config.toml
lr_head = 0.00413
warmup_steps = 200
batch_tokens = 32768
train_tokens = 343800000
Below are experts of layer 4 (counted from 0) of a mixture-of-experts language model. Rows are named router (the router's row for the expert), up (a neuron's input weights, with its number), down (a neuron's output weights, with its number) and show model dimensions 0-255. Each number is 128 + 32 x the weight over its row's rms, rounded and kept within 0 to 255. Numbers have three digits each.
Before each expert's rows: a language model's description of what the expert responds to. This comes from a sample of Wikipedia text that the model never trained on.

# expert 8
Mid-word fragments, quotes, brackets. Word-internal pieces of names and rare words, plus apostrophes, quotes and open parentheses, e.g. st-ub-born, Bill-er-icay, Mut-ant.
router:087047140106134124138136154134221112091136110146084053131139076146145164107123132170112181150152112111150142197156163149109230126125160106121113097096139164146107102143150079141076094109112119099115121131123124119174097103176202096142110103176122126154133116121142139109150177113121134140090136134085134118177120144114161146143107136141119117132182137131118127177088156194163129109098113136049103172157089110128148095075065155101124134132179137123100067134113160134150131154103098142128129078177121045111163111092128130155157198113159172096112122137155138094102086118126139094098130150184124099136093116165106172139127137141099124133177064108149127151103053134123164139129074141087096092111125129126126133178151152205152054147227144105047124130108100080153062120170133
up4:138098182057153090182172109167195127118088089102152042167083108185104138118137120141131195130144128160100191134086191147074172153147180075121102114106140137168212152142110194174130123114105117094140154094130112144121126148183170121135122129150148148161137088161139137168142124092117102110127146213146108131130146169144165109179138084139101140196175138162124117152093126194157126134171111156124112097086144070124139109115132103071130101096168142121175114091106129140148154106213087081146146103123095168118136117155138135102126159115162113094104138090087213084129126118173133092110127171175110163131168110114133136131080100089108173132107127187118103060127096063134132157108036115150137139110157081156140125113106142120153113111116176160162168083110098113139105093086156
down4:078153128158072062108104112114132085113164083120140147140126134111110110098149157133075121122111125101125041141165138071142117141045206148105145104148145161143139157080132134140140107127063156111168211175160127169115132109174156100158122124102145167118116084093110117175108121120159104054140144155063094107136143137195149117111179107140119125086096076154146144036130175115158136160154137125120098145110108093114141119109156115153121148087118134154087121132097176107150020093102109129151104128062152085093131080120171095151117122168044106178135119117182159157091143128062098132147150132089142129108078152150113128094117134107048081139086116138198147088115086115075101123097151131095106114079150103146131153187101133126093149118079110168083142136123098152143163119153186
up5:083100146144106176093142106105137149171167101124115103099169116160114156127195142156140160170144112162108135205102143073099140146169183102131142115182110141127116181091095144106107123096118129152161139136114104178132137152128123136233157110168099148177105141167126137134187148128162108082119087177133109121151089133146182173116090124149207128069151101100144166162144061163109097092127101142098123121167120154143141130100127132075123108130136101119101101201131102190054112091103128088132165074165112218145103113061170116108173161114100127099170176165073139119103124169116107121181147195134099146166189166148136141120141110129134157094106138083179115126149130104136176119129125135176158107114160160106140197172106115130136112156131189108095081154034112094127079149170106
down5:154079156123126124099098086103147158093129127178064130153135141156079087063158097155129169150101175101125134158214085102069118116137190112166117202194181135100129141170105112159174099139123137077174157111075118126068109095124211129120138155099080076114043183120155093144142172144116130146126164124057142068118128160140082143097146125115124176123105131100103109104090116133165090109077212149172153132101080171105072142148203129100162139058134155101073112209157091077108160152128124120137083135091077125116151132128130106133176182125130152132107099123169125153136113127151143120092180163158175181158140138149140092148074108127111123152147153164130108097144181128085116147132119150146125118076152139142141108128136144143151114147119067130069160120131135125149134077144099
up6:104107106094107158073128141155127137157151139183108096145089096115119124118143068094135145114161099079109090142162123164104120099133139137157107133118115073096160134152155093170092133172139083161147115150079119136114141104122152171133069181129130166166186188172171094080119169162156158159156088102083198122179125195148160132160023112117152128140153208067080128147109179118140187122179167113104131124128130128142121154194137130085075156172142070073089108144153138126101123207167197081138125073115108136105151081115119105123109161106138119144112128150161139107186134090126155103122095118160140103140138170155095111097150155124116112117151057124176117112069070119162125129111156150153128158183131094155088205177192115110127156119122120146127120109178146168108057110087113
down6:176135133062165112104156156069139183145116105103106080116114097136142090192070160118192114114113100101134138072164156109066133179126150175118116130142196133123133081091115112168143119082100151136133125144163132136206083107090103191101114037116155123133128112140156087114119178125143139144156054119121133162111159094163144098142110074113126112191109135155137100124073132121123113142189128096136178145161110112140058110121163170131096106110136099118149082101121133108134159111163229137129115117143167172158162103122133140169140106111107134107142150136150097145137197094164162173134162082151133132065153152155214125115149156085128126120086177124069137115144125110064134119144170124163061118089143113167130104151082117148135153089155110163162172080130197059167151194117099
up7:080141136089091122189121091152163103138102171161165112128132143165158139130137160155162136139112184127177123196153124148176181152182080152135154132134111111126118134159104111100136200140055076085082211154097121065156152133091123119100121099139149085140053110158129207118119133140087117147127125134112085150131079146177063124100156143172071150122136084138096146155124107112183174196126134058139123124117099056145164144149158159144140116117141086051122129174118144110093152120077128081089160098187177111116127184124155139175161193159103137088122108121191132175092163155131135157108105131174114093065190127096107127156120101155114124117101122077140158104097105085158074135146107142091106144182142158054121149107156133169149123094133141082153135146147156064122136129132117
down7:053156124145114130115082148140115070144128094148095198084139164136147130144082134136156156112149171137131089160135141125116154185151152145160156120121159124126122159127126071146128085175132128181111075139150182130117099151195093111159134153138150090151121161113098066153132196110116081109139084060098156192129107130075069181123090082149081146109084116104152096126133145180129048127110166175179118180134088121121114121131112063169197080149133151119116118088060100175163124123117076124064136178141169106065056123116132111129187088112105113128121176134151133125070112149075114181099090144154084129125129125113171058142101132139101133110074133097156144159142103117122111112133124102128171108152068161194133061090102155075161149124154112144104111134189097113122138153080132
up8:098116171145131109161106144068120165099105141176138089106099137096133081033153145096125138138171160182113122070121111133101105163148082128119151090092129199130176105114112102143114162137151142120097141144133125157118170146102122028121097067103076145183120141132119158110112139144089077099094138096120086099222107114104137124141107119092074178103124119138110145121087080066158110147125137106090154093149146143097081132169125143082104103119099156107163157153141166118109158163162115122170136104070164103096130143144156147176114096124133178172093143119176128129155108106137120169103155119084166145090187095125122040144141167188154123158146126128169197149198074161146184058138082171159114104156085142190188153162111164122182112131127179136150123092125086080137079155139124
down8:136153190147133082149182113122106101112160196120144120065148104100105151201133189133097171106115164107097104081152052073145143100112119151072096155149161147110113165150145097053128134125103082103172121087037131099139094113111136105151123118109183131113153123115104066136099162133194110145151165116123067127118144162108125081046140150145052138140123122111176142084093108080124169070161120111107147100166075169135138111152094087130164098134144219097085203124121085125137149095155169182154132152190127110093183124136135119134149171112100149150152133155143116114093096096170117078124160128097094133109121141173123108115136132086157161117121100127085227131134125128124132067101128079114080173139120143151158116077099129115147118135136102092176116097150147089080120127192146
up9:140118105137138150129057104058119162121127136107125112142166034175165195100109142129190074211089113177139197074170116170113155156133142156134140139175086139147159150146160090104056143104133188153091054123117167121137129051114194154122132128144120083195114144089105099118139127156190153125150139125155183084157156114139107108159131111143100090161156088064181164162110119159126148145116139124103155136177116173166145109115118150152105092144122117119070159148102133105073123112190136109128150144090139130122187189125131134119126105132135092121106128097134126135141165139134141108108115165135114106177100155104137084137146133135166126148108146139076102072148041114166130105131084118058160174115182118164131174150086115109163104105100108072110071145123096050144082167152165
down9:102098142104125148150116162116142087159120104174141056112084180148137147123149116160085060121143144179149158158143116095132105145178139063165148147162106135142144173179104120090138122115104122084138056117139089130040164079097112107142134072130156104088131159127170187093125087166118169160178160116092146116091057103128175188154118101137104172124203090081110218146172085171112092115113127162188091143114105098126178151160170095118093119164156108119134033154140110146163132095150148104092145105169082160103076126206143138109140151166138150087074092139146088136130088122174107123121154148148186184122152116167119157114103128085121118180090136137156092144144141107129081157136119106174118119144138096139098080130139176101139093126076107123111173132180097123076170154125159
up10:140138086163093120153111120132174128138157092133086148050164147118163116173143149112117141127102203179165135081139109114106173108159128083148134125137061091130148097255098114180068131134150091187058170120103193181118153097169198178126135100181165161114097133115184110159084097108128115150107105192167099105108102153149146135125092154126123164069116168089173173099126109108143087157097053150101136150066163160089097150181087083085124110162150090088128114124127099127090119170133165134138153119134099124129117099120104124095161149096121145179050089082104117137164154186155170113116149156144115088121130146149107110130087158168146122123153089111117173135091099155099188137147151162066095146158109129144133178170129179160155123141109105131093116138123166129146128128094130
down10:109158164132165084109169156109113109107210136098120162116180223067111124138154142122114086121205101133155096123128162123131146176087176140113116136121079131140139086178091103133119133120062098107092095166107177076106135130075137097120124125131145112124154053155160139099136105138027169101070126166162141135116085155116170077134117133163135147166070132156154132130127129130177139153118174091096164151099114113133086091107171117125110138127128187151096155103190101129094094185129163170061112093145172114144144102105093049092173156145088144129147106114127103081122098109140073131142149163149095137107122130125118081127094170116106085149179098132093061146138168148131135136201141099109108143117182174127112179072117083094146117115136052120102186128166084076124120167166145
up11:110131089140100092147170112108155078163076116141095126149144118127114139096059162135184142144171124160107117089119148144086143140120156119142158172109159134120118187123110137125153087086138182153108113120150137101177089103178120136107116158098147176193122058105181100094178177124196084117119190156089108126192111149132106136166079063119170044144169092133127133177115131114109166094131075166144151137117149158146164125150120118153141095069184158213115103188090154155149104141188129128095222115118099137096122117168124151141104147138165130106080094108122156146145110088123136134119128108159091143120100108109124137165136137183090103108086076162126099120101082106138117111100054153212088122113083233143138117136084114125125161092132157130152141093160050120102121089144144
down11:134180125140155086111063104132146143103143128093156101099139122119097106103163137098124143128163198102107137123142125084134191110083118029098127108117134137131107085126110139060117106105118125156122192143139142128118091085086105118078090098147085101065196103156135174121119139103122170102146071161133197060135139070116111141184134125103121118175105117157152155098148159201185104162171162127178115116132070111091204143120169153146149146111190121102168159123157107129160083053093147114099100170068085170170159079096095110155138102109091138135062093139111152124121167095119156135079078164132195103131154087134072109134112155137151147110105086148113127179090131123133112133160150173134155077140144130174110094123114205146170094082063118178143124112101115147169137146135152

# expert 15
Of and linking prepositions. The preposition of in titles and phrases like Chief of Staff and History of the Earls, plus by, under and de.
router:131074130224116092104101123148098131173069108069115085093105136115071091122122103150140139114060101139112140152148160147112189154111122145062109082120121128133143089107193150154117185158108133164143188075096138131130184110167168119110135101174076123140124132133152114151168129177197098114220105132175130137130112086159138137123131137093170160129116136125119146128175111063111115104149101115109112120128094122114111155094147099213149115131183120160119148128134120141142073118107119120142079165082177062116137116101088161118122112157094166166100081162118079056108114114183152126125211184129136115119104125108102109079130130112176132147196094127103114160140210149091137109011147185127111117128127111124144112158145092099136109147131092102109124110068186101131168139165166
up8:154165111100142083168140119164099162172067045121118093155202090196177116157185158103150157111116089103130131160122156146066172119159142135128103095101151121156086110099193127110113136145109131116124163144125163141132129119141095165076107177156143157150137095195151091185088160163164109106131151143126174114066080116138123102148102110111156083104126128107103156099172131166111094133093111162141108103158152155092161191098161117124179135119139130160143125063116133163099119148047159159156133145079088123155070101217101163083192099124138153129131135107088108126129124120151126169143146102136084162219074084167090181168105123091176095151146172112149135096128191186112165088088100117165117089116084093192137167142146161146154164112146159125173138159124150113075128113133111
down8:129162117121090172179134153116123123086168125142206158137136162131118108116096153134064092111178103101131109098091079113116161160168084071102138124111119151137131174148147106162104154103151135112151152122162150106141185103114167108172104143105180095141112122097156168083139089173075158114118112092138118180136144141131182116084154085150068132152178124117072139151126090108113187166160143158153147119116163080151154083192117108128125111093212096075187157130142124113122163156134101187104117030183133132093135129136129115176093150128139107146168075153184172079152141089124036142145135137166142063106148171117151157082146173172116137121151102097212125114103136121165094206173124130096138196101159111181139122108131084187111131076129156146113128079141115143107124165129158
up9:091096085121138084109109097122125130124118122085077131083206134164176098152090120092092108023104113135132107141173187101134162192106131138078142115158153127123123124169115153137176103134150148122109188134151132158114100171174079154194119108106128085102103086143129078132096076119171094132105080147143128172129122130168108127131135186114163161113133141137109120121046124130159159126141133095057220103095118079148106251093119113070146165147091165132138076157054137148128122139077142113113126101115115161121117137133147176107141164147153123142161059151143128065196117111122110105147127123134132123179148088120154067170100090149086192147166107116157144120144120098090180103106109119186169148153111110114121143096116134132079095168080155125164106163081105095160158117101169
down9:112108101087111141163105113096101091112140188158097101116105094141164108148119146139126165163145125163162145135082113125104152175079147119124142147141107107096100154169131055124096129179138073154144085131125206176132158107137125118161130188145190171083154133128077136108124105091126180153156154145156145158115151094105129065119154114150093103139111123055127147121182116094087100112129132127136140097089196147120155086169186149114059122156145107046174185114065154122123109071123171079169125137159140110124225129114106126104087121094137093117169133131168178072150204151106065088160070118076171061095117128164114160068088104090141155144146084081140128118147162115124125161191104064113091093132162106087131131174079103101125127142152119150111160114162159100109105113114103
up10:117088076145138065129125113108123148066175106143130145100133158101156105158195110199166149097092137120128152128146127134148100154079175117123139121081168102141149141139156148131164089063094118085124136117118143074094080129141069101116153068116133135132133149125164097155118095086082086132118068116121220126051130099096098076179098115104103116125140116141075116146162189077100119173145096102070182109112143106109146142125123139062137110125089116193125112107088111177107067091111140129186140160116137153161102164116138117103181094131142225165145119098150147137166131139203117101102154156130159172099120157138095074134155148098172135166154112136157147180177121134135079156115119164117107078123108176140174121124186167154124092159074069162111128167128192104123159127062173
down10:105115137140112078113118133193182140095166043149105131127134185151130096132161057102134093158145134125105120103104146121134147132099144114109131132103106087175112142102097113170132133099121064118181178123076127097142128130118066101118104183077095128167094145064068115094108173133152123120121145084161121141092119109126127129095141111112130143127138120123084173109154082110155175110121127126162112178111119159126094097132177144095114152115091067096076149143114110156124179161121062122088180075125090156107157109045151105182089129058098113057103155207083078187139081112113125058095164114148144139127139150092111131079152111126087059055105079081063105104111197096114150206110146115161113156152095164132159095111169114150122127141146181119107135098119137108105110090160101
up11:210111161115127151123084122160145148101125135157076082068167154133148099111153121108134109096175099120145103122124168137146177056166091137134181148142184131059110121126153128162139137122091154173118172147126185174095163102160130178110115105131168162097144153143145079200053123132054109153122137158158139143124158088150191138078123118103176139159132154144081106082115141109126161138105126121135102069067163125174102145079095110123138158121076141151091129191149162147143060126087078102106085097095128127089171111108146119067150136125116132161149049154168094094061136049086135093156132132154137088109125150171157112124061133134162101137134136102148108138119074112168159063140131126162095107136115168152088112166120134135109110165179150126176172131098171111183100205112151
down11:117171131144146151108165114089107126137172143139112081135169217162163205174116144111139143141068168038136140125072142119163138118143120068159088093156143145163124070102108081105144099071142094151125142098106130152164078098119095125124089125102148134112158146150116130117183106089142119123100077152168192136090122176089124132070104062117116130134204150170108159134170122129131131109152171152123170101178143095149141120091178138157104064139146064110182165066119135150203110123088171129123152208110151101149141118163076116119130130102080112116116167124106145151153105126110142187172159108122076125171091141125147104089153123123153174172137156136146110159112130060133089182127093112140081163068176123086138137122148080142161179070163122148123143187138113118083116107053139
up12:124184185132128102130120108118099140099105183115101088115149157170095132161101199152116200110147116129062125137120133142067118178065108068196124113179122080116068146093137108185132059082128137147164191115159115142136151183166112085173122063110126133152117060098162131148136102161126107129123110145155099123159114158104150088142115069096155111075177104149055123063122146125135120131129113219145131170123124143172091162092105152153134130111093122109155143125184159152126133151097156108190088113128108122068113147108154170131084096123162121156127112110082093157129123085163171129109070108175211110088212167158093142176117127163162162128095107125125150163107158122107145106109050164121127131136113118173148140162144130131135152173159123126117112057094107086159157109165163
down12:096127204127118120159148115147184119110111104098086136162128048136111161150131139107110151142150144165105149176072115142139131151195106091164132105126106056093137180087173129107144129101110190110093146095161127147099103177063109147129145086127130156139208141121099117157117133122107169106140117104099082092113107183156150144104157065095109111141190076180082065080146118134115187144132104108134144152116082130125103108054103115155112145120092172185088143128132107109137151192119142090128091123149091104162079146143110163183132056199145095084138081148124112180107143148134149148153064094153102111023118147169136146123116089123129121158114133064113155106097165129123108160098119138111123140112146056115183100149119155182122109167128174191136091097099162089126096135208129
up13:097062165061112138159091138137153101127098135064167148097078142160040133084117091118155180139160113107081121096139138117163061110076166156115111137120096073143146141110109160084176135075113169132126162151092160127142097118156045067128157173201186120166103122087174144133152134174136094104186137154128159139137104128119086111144096161140095122105178148146099098150106117134136126104117074099195159176128162170158096153152141108169107113148088152165144123196122151146080131109076128124059167159092119142093189166114076186178144140106156152158182088101097139124160148182134115137117152073151129080144165110127125155109117101129126112062110096150070107069145142086112153094133171165128117086114116117124149091130106087110144103141097119106095152113080116146084208144172137
down13:143138135108145133116113148130118102116177125178139159132141160119155171143136080118059087130091142133115124149153130118109057082140086180131109123084085128070185084125134104150115158079165060068155119142143129151092133164076148113142136135163076124158124173093109148151124134113071107107082150153151135100152152167068131181114104130147168100135116059119176171142104144116182116084158107189164118117182144113074117073145158125084097146135137087134145121064137193165113172095171187126164143136046143131103165164074134095142126120117113098161060093104077151078120143110110141161177162173137153124059028120199126091167168117137128128182153132159153150136164160107158128107191149114138076156169143105075120130105123125125052082131140141088111124151102160121115103087135153
up14:169113127146113134125142122139126145168103174114073135162159088094194172131141102077193149143086087106096121160160125156151104145113113131127135036062162165115106157128153052170145154146116138146167118183045121160130104119140171125098171127118138114161141134071149062111154158097105134142142124082064104117127152117151140133167147121133112105118134113140067180135112192208173153108138057149133141115102190136144128118157156162131108132138107073069088138073116133149129098105087146179202126155100121102081172149123101091071062109123176096186111105084088165158140086093157106108106114113115174097159159111147078179105092132085183103155149110118142139141188105144127150166103133106064160182114183112164112178165135132077153114155096143120182094112143153085112117111139137
down14:156139157142080150116179117150150153175120093117150161159150131086124098094105148129115201075119144169128071111073148120101112163177097142131068085091168116149121115139094101161164122068158114133134125147117064090109126091102148120067148108108112088067076120074081137145075093149125118117083102138177088156147038124131092185132129141137108077136124176148151160171082168168164105118095047122117144114105102146141138128126168104143138134132080139079189137136170118089108166079183169178141107120090068121194117190092119132161133146096095166104112123087161098176090174087156166152142170093126130166084149136154174138057129100140128137115113097142142128141073121126143106054119148142131084167173142079133118076052125154110117114087183107144159135112174101122142117112143080
up15:128097121119128137161060128151170145118122112086089169129100170095163101115155105163115125110101113128187143139168144108114188161078078145091162103126120117178169115119184063146071144143123183104130084147149106154214151119105122107103149095092057076127094115136149108123138173136209156094129169127138146093145110122109129146168131102123191184197091113158141143083112158162156097062091081134075162108172180058141082151103152124183098156154099100129124098125097144124156065141111146078124168132178106092145129119129165098145110154128135129123149195116136107122160175173185154110058134117136133110160104135088117121117141163096105178101086123104151119148135167151099187153124092133117078116186130162198088175172129143113154100123111098200155170116184114077111111185109130
down15:127098083047130116114129133135154100080137130142171202151097136179135119077117173149149168180160146138172130123148124165106083176110075172129161195117130127153108102123201149158161080164174151037131093151110228104093149139122117101118175093083158138136146136125140184166141109161155102122135111084143167113129090119085131055122134086164092179162175127089147146186142095149071135133132101155132157088091137199168139129136093128157109088129136123144130101151158149086179127131139187194160065177088121152125156116171137084096104075134109146107187132135123123137156125152091186063155117109085116177161152124149105167088180100142186133152064124154166119117144162103146132110159145132139088108189165117143099139113084157136138175124075125128105159126135160104118124081104113

# expert 7
Name pieces and proper nouns. Surnames, place names and inner pieces of proper nouns in sports, biography and cast lists, e.g. Duchamp, Raposo, Philadelphia, NASCAR.
router:118091099186153128101142097124109124135047132111112135172130144111082170129122107085159113110126167150157114168108114145104143112168094129118134098136098152164165185110122107131118161108110127160088171151072105116086149131140161113111111138113112115103136128118114159078164128103170148142111085168139146112214120120121163159130051134111101069099082119107124099089144167150153106152125099138195164111132084118095128093083144144159156119161131123097090130154144186121140151095182170105136070124150179175106170111129166155095126123148104185103104145146165115065201141113141135124144133113154134081157075105118142190155145113122162132205116127202112108118063173122076170151129098106112147056083132103047136000140115125078133130157109098108109035130132145192088137102186141
up3:143154109128135100149132132123091168144167145121127112130102059115164145096058105098178221145159114093071140146174086145131093100158088139141150126133110170177147156132169124129165122181110087097106134218090143135136137143168145118132136112081141155130070136133071188096065130164213152169147111097141118158138131143094133146180133146181085091074141077093084139145161030098150139164134121087087166110125108084121142130055167147144152130146090073127143106141121133162152151068113174137194117129118167181048123156128175136124121098127133154093095152109108142102110169128142139143105113154146156099104122134157115127112087196154133169167170172070096155124115143087127122125098179178126130107144193099078124122144137112142140109107115176046153127162047151142134156119098122
down3:146076128141142149119132077138149119151105119163103135108084131106086099192130164159150147095084101163079161123177176176184166098109125153118111151096101126091126166093095134139180139128105121132123097156067140144106043119124164148100114072120076137117079145097154093127119169175156119176095080079096079198094134091126152117116158196135145114107139099131145153154154072136084054158126148120157145137094137105133172100112118073132097144089106198139086089182132172147117159118101140060077143138049087126135070129073119105185156124187115096131086132130169180088107080149119130082115137043148110094152119167186143139084116132172094104098166097150123141133186126109093163168122127113103144123131155084103122088105139102115076163170143059105197137152144143140116142140132158
up4:133075091146174157040110117115191148092098129152096125189151132115117157128097129143091176228137145079112143176078106109117152097098105135161064139140107220150124120146197154123129116144135180184162062130095170095142192122092136150100170133134085104117118164159146123146123079126120176118099109096083102132196179135114163155129131136083098106125187092139101173106117083141103094090098104120098127116074120131126105112113136139073218147111075149144158117138125170124161102151147132152148100160166075168121078078105107146171079122100117118120144071099167082155149091154164119127124113146194144133130125126118124091170138105074108155095106123158109105134129125235134167109142145105163109164090110155126065060133151144151107127160081147076099089123166121136148140121126119
down4:161139171162156166089099153164155142115181123065075129068118146095065094126138107098172123154122099168179078128100123063164107162142167181115145177119119090039095087139089123123111124121130159162111168069125171092140132088102141140093119195167141141096120131120085144087160156130156115135136095079185099174157153137162124145152113076111130161148110090157129109126136173099103164159091114105111109086187080124097188147157076158154129133146103109170097127138095159168186125145141124148140140157072113173141148179083115172109183100039158101142158137087125103203100168150112153122186086116152127089135163073148178104119067071110081172094132165133164097149096099136084139144126107112175125166118137101112155145151099123103092133120047104114142117106127185160151108146140102
up5:113124096052093136093138154095113136103140082122101104173137114141107109136142134133122155108120154115130119096124133204125148165104141093073174075175061125178114083116159088089177221058194120121074137103116117147117138101070081141168103096124123083159130126129147170109091136160120149156127161107123113087104089111118130133207138125168123130141111074131121176163133162103150147125157111115090137205111147159154130104154093140145094138123142133081076198152195159155151125135171092166102137151177116124150144118135122094149117113103144120156043100099161052116130089140071167127130085110121124111103149134046069120191165103107150109172114141153133145079068153170161107123111082085096118125168133150122148155120143147214156159161086083098130162188115115122129175100068103
down5:086075132105159186100028190127131110068135154117102163081148093127175150167143051138142101157173109102115101139163101084127104122118063150141147129124090107125060123136123154159119131105120161120141057142131165170127173146159143131091179118083102109114107108153153143136090150024146156097117134120120079152147124127092109068123144120174127173110141146104188141164129077128100155079111141126137193127107061146123136154122147118143118117119075121133131099112143100118100159122051137135142084107123109085099165119134120142164121151135099121125139128169165139088131095168150107128152123173114159190117157129145055150158163103122121151141058121111056209152141193182177154117130073068178115127099123074109135067122098183150127116146117155165116113135167119049124139179121074
up6:127115101106186118130165106152170100094061100131149123142077069106084109144134137176103101194105128177199085085135201134128082121115192196141125128141143137152164127141094101163127141115105148140113169137104150147102150117159196039124109189170166144081139127118159123096075193137165130110120083144136095156127137092111172153172106165170135139106076161174184128160104130153156166116153160097147138149110094085125090153104130088181114133125104114147118164186163092173175102203155141104146123180160072132155132105116126130139106132089161119144115111140129087188108128101144149109119114116141127126148115148151133206085093048094103143049188152131139105102132098165114115108182155179119143134134068144130155099164169121122136153135161099128126213112113144079195096145123174
down6:197083155131116124164097125099126106164126089159099155165122099067089124132075099114091129095126155150104065152090144096156137148152161164153122130166128171184116160134200102087157149102185072105177120126153139109149188103085181102178166125070163096137150161110065080153172136092098169137081079146117172066066121188129071057120187075111114126160169152145127159118116136112099114168182135082099157188105120130100104133139152110163170121143104166114102080152121082106100131152118142081177141111181133128145124152147102139183166139135147139118151152172131074115173136113146086138114109123171077155149107116110128136146122151155142179086079105095138154145137172136164130124100143167136093185145179145089070110096140183168132162119109126150162175123163206100178158161159134
up7:134085101134117087117144116108164066173161134092102103186158157133130082168144116171140152094131119105125161154178096194147211142090125159122099121103123152146066154134105157110111099141049106139170138068097116118157119139160086109161123054189130137150139128134204083135149098119142165137153071147110105113125131151119077148098169139125162133177183109116131106142144134101099136122157120112106152123144153090132092087099152129155140122128121136137197101192194057175130110115030164181096104122059110162173066093137176109131113128118043133121148142126120177109127094116128102137128095107146138163101147188124118139114111197092090064141162106115088114130163075117137137107118125167167108170165171177153088157104137118099130190136131160103117208198091133141153109119163127
down7:106061115085124172190170187192091121139140086131170134160181114121165157134087117154104102196148074131173185126165145129135163155144100132150138180117071125096149125122149121116122049119100144142077108124139116139112128124126164120144111044062139111092124110172095166085147128080174165124156160110175103148103119089157183104131136077129160111153124079151175156151202131103149130108089125097128150142169164109137082171134113130124163125142119131105171143040175159140110164097135130161146160178103073111138108150154166111126137126097135117123148110162181134108149065109160102176132173140144145166093044106135106081128091127167149148163063076122097120123112104122094070141146123194110076159123154130149088103144146154094075159136072121095111093194118071101085115176164131
up8:132091128145150119177151124193154087124146132143129081150150120093164088124118152141125114111157172106167133138165095173120108111112076175113104130142067117105161127102109104053211125063112170155176089117091135130118109134169112121169125147094174137106132042090113180125124137104111167088104109136149093097178161159109125171080174103121160116149152104127170111096164129142123141130117179137111167142127144114039174140123131153083122101110155135080214152148179155092135179143069127143120091143104139138117162144133116167079150114128091144122116173121149141156183139170125088089150204167168158117202139119094130176115114194083065106083144133141081115133122077070125090123117122139096015136125147121129150083188165213133104130177155138132087118146176126145130142115138151
down8:093212083135132124101145113093149128121089164108133154120077106130095128191105103189118101112173126075079146122139127167098143116099153147112112131133167119036099082102108157142151120178146183131128103154099119091118170144101143113155117125160167149165134133113133182126107125182108129145115148110090092110109098122109141105085143195171147080120112175121102136114127067178135146130144107104115095157103169155151154107130075058178132103188110115070141121103125156055074084094079203121088157135078157158160159126173166109142124152103133091125143141108156173155125166104127114114163156086108183104122171093113149069105126180085169101098133143122128091126114080100101194074182150129125145194160133105078122161134085134158160126125151137110230131135112115091042118166065146
up9:142104131132120118133109130129181172102153123130133135159182170115049126123078133148089104141109106011088078121139126137154137016205003123130131143139130160125133108114130127076122199082105213088129181168141082082161155083117170132131089121135170138105112113114112128060100129092158143157116126082133075123132175163158124135089134130173118153150149142192116110172124154166136100101148061159112121121156096106114122130139130157152111170102146145125145102134129209147112142149052106118118097108168138160132163166107083128115184142124121123102120209130132076098146139153084106126119139068136118070136123134112115144097175142146140129071149155125099142153124163116140171056085096128173132110135123116130150112147120066098159132172112119101114123168164160098130180173119093
down9:164158070090131136181171196201126148145119105142141083092104180129189132094128132074165118180088206165096174151189164141160125143121167119079184127126163143130191112138106110092145109109125090140148128163140113141109138169116116115129179143132112147105150155148159077135183191058120119147090117081135112130165096132086129060115156138121135145111151116091080127168098119158117175125123176125123155195077127122131124119166136085122140094089185101088113142128148134127118146092092130095135081182101162101128094092135096127099081118133178127155063142114186110139158157084203126101142118180129142135100172119096166117056146128146107144155095175110148105172081095126122115088122130119122137138133187159129092137108052157117156114092067151164119097115153092071028121169155158
up10:123160150154111126187135116119117120136088120108144102144102133116149132117163120095165122110067187215120127118122122162136134146176112089070131172126162137162097129170050141125121233098139119079142075161115163063163150088127164222149136092074120113095166122143155162132133200122116121119142113112112111167116113129126162126147152118129154096114154136087101148158120210163218151115119091140123120081092137190078120139148128181114150147161071112167161206122099157145126086081112056095127145099120130134082171103090161133109140114159098188097073147154162087111088104127171122158159161150167111018173129150164138132149099073136115131134154109129103116066158151156107164114085090121182164113163115112156120135112128095136152149182186145112137133132121116082096146117144143
down10:098122074175101177109156102162125139109109183165121161148146119050120128118059166161141106089085184146071107083123183114130188118139127094168090126113140139175090162045172119108131162117086124124139148143083153087179106083102153094088124122143131137160159097077162170111138115162067114160114118129167162098072102103121051086120115096102047166097131144178160097118136171143133139126118153089132110170137147168132150194105160110138139138111141156095115117107133134128164138162107165070139114108016137117089061186096107143124093159142065083172087124101121127131170144142187134125108145133099094157140126150063115082114109139131188159109121121100141138171133137152131087102175159099094151065145112147095142140066127144167135151153081138129149195114159137142115156168106181